Weights of a small mixture-of-experts language model, trained from scratch on English Wikipedia.
Size: 11 layers, width 320, vocabulary 32000.
Experts: 12 experts in each of 11 layers, 416 squared ReLU neurons an expert, a sigmoid router, a shared expert of 384 neurons.
Below are experts of layer 5 (counted from 0) of a mixture-of-experts language model. Rows are named up (a neuron's input weights, with its number) and show model dimensions 0-39. Each number is 50 + 15 x the weight over its row's rms, rounded and kept within 0 to 99.
Before each expert's rows: "comes after" lists some tokens at least twice as common just before its tokens as in all text. This comes from a sample of Wikipedia text that the model never trained on. Tokens count by the router's weight.

# expert 3
comes after: ",", " was", ".", " he", " to", " is"
up0:74 36 24 71 58 59 37 52 35 41 36 44 45 61 67 81 84 59 32 69 63 58 57 41 69 52 70 49 59 79 59 56 44 62 59 44 51 45 58 44
up1:32 35 56 55 39 70 57 63 60 13 25 41 55 24 70 56 66 58 39 54 62 52 54 69 66 52 40 61 45 51 29 46 45 38 49 58 60 52 51 67
up2:30 70 65 74 24 62 61 50 47 38 55 37 59 45 58 61 78 38 32 09 13 86 35 62 53 66 58 42 21 38 63 53 76 44 80 39 42 42 26 50
up3:49 86 51 74 42 46 74 37 31 34 68 46 46 61 15 61 37 45 55 43 60 32 38 32 72 44 50 30 50 40 50 51 70 17 56 56 51 75 32 40

# expert 0
comes after: "\n", ".", " of", " in", "'", " with"
up0:49 65 28 36 38 38 65 47 59 33 77 39 55 37 37 54 56 42 45 30 55 75 72 60 55 34 56 50 36 42 54 58 46 41 58 60 84 58 32 52
up1:59 12 53 54 49 34 51 71 27 60 55 41 36 37 49 26 46 65 69 26 48 57 68 63 55 45 69 49 67 38 52 34 25 47 46 72 49 51 59 45
up2:27 51 57 57 38 38 41 51 41 63 80 29 56 46 51 59 25 44 29 55 51 45 61 58 82 43 29 88 46 51 44 45 36 63 60 36 58 43 38 49
up3:30 47 59 41 46 73 70 86 60 40 48 53 67 52 15 55 53 39 42 44 58 58 62 48 65 33 49 57 53 34 35 22 30 32 37 86 28 52 24 63

# expert 6
comes after: " a", "-", " and", " ", " to", " ("
up0:95 75 65 72 07 40 84 79 40 41 33 24 39 56 45 43 53 63 52 60 42 38 76 49 26 90 40 62 21 63 63 33 49 53 59 64 36 54 70 48
up1:67 57 23 71 36 30 51 50 47 60 63 40 61 78 74 65 64 55 93 39 47 50 39 24 68 57 47 22 23 54 36 57 25 44 34 51 39 45 50 27
up2:55 59 45 56 46 79 55 51 42 36 44 54 61 53 49 65 56 54 58 66 33 43 53 89 37 41 61 33 53 47 52 72 59 47 62 48 56 28 29 30
up3:75 69 58 86 43 49 44 61 43 70 36 22 26 53 46 50 54 59 42 51 19 40 38 63 63 15 42 64 63 56 53 36 50 73 45 71 44 33 13 21

# expert 4
comes after: " the", " of", " a", " his", " The", " by"
up0:65 22 46 57 25 40 52 47 81 57 53 40 49 63 54 30 14 64 26 65 37 20 61 64 31 51 40 42 18 55 54 80 66 28 12 34 42 52 32 52
up1:40 49 37 55 18 59 65 63 48 38 22 39 66 42 49 31 86 43 39 40 68 43 32 55 23 53 53 57 47 46 56 59 44 41 49 58 29 32 44 55
up2:56 40 35 33 50 55 50 47 62 73 48 95 40 50 70 38 49 55 62 47 57 70 47 39 82 33 61 24 41 62 44 74 37 35 29 65 55 39 25 58
up3:35 45 57 46 77 13 45 48 46 39 65 63 48 47 55 72 36 60 57 47 54 54 47 44 40 74 36 68 38 38 45 60 44 55 41 28 43 49 54 41

# expert 7
comes after: "\n", " (", "|", " 1", " on", " No"
up0:49 32 61 33 62 28 66 51 41 67 68 46 55 66 05 27 57 43 79 56 56 66 47 43 53 25 52 54 51 60 58 59 42 77 47 82 49 80 58 65
up1:44 70 23 66 57 27 66 19 56 77 33 66 88 43 73 48 41 28 26 18 51 63 34 53 32 44 42 68 45 58 41 90 72 29 62 66 65 53 55 45
up2:45 41 47 30 66 43 52 51 33 48 72 34 51 59 57 39 38 74 74 42 80 56 28 31 49 65 80 55 79 43 42 65 82 58 73 37 60 27 56 30
up3:37 22 72 42 65 48 61 37 59 90 33 48 45 24 55 48 49 54 60 65 75 58 66 54 57 60 16 52 53 58 67 50 61 70 39 38 80 49 65 31

# expert 8
comes after: " |", "|", ":", ";", " 1", " 3"
up0:80 61 34 45 76 47 50 49 64 61 42 71 71 50 63 33 56 27 59 22 45 43 81 58 60 65 28 45 58 48 57 55 77 58 43 61 64 61 51 48
up1:67 43 99 40 49 45 53 42 64 71 47 45 20 66 56 70 45 59 48 42 36 22 80 25 39 33 62 33 66 52 49 59 63 23 51 41 50 52 29 44
up2:37 44 38 58 36 46 78 52 61 25 72 50 59 46 59 42 37 54 57 48 51 57 54 41 29 52 75 70 55 40 58 62 52 62 56 33 56 23 55 33
up3:85 45 47 70 38 42 34 66 60 71 43 65 56 48 59 62 64 57 36 66 48 24 34 59 49 59 17 76 56 59 28 75 67 65 56 52 62 49 76 55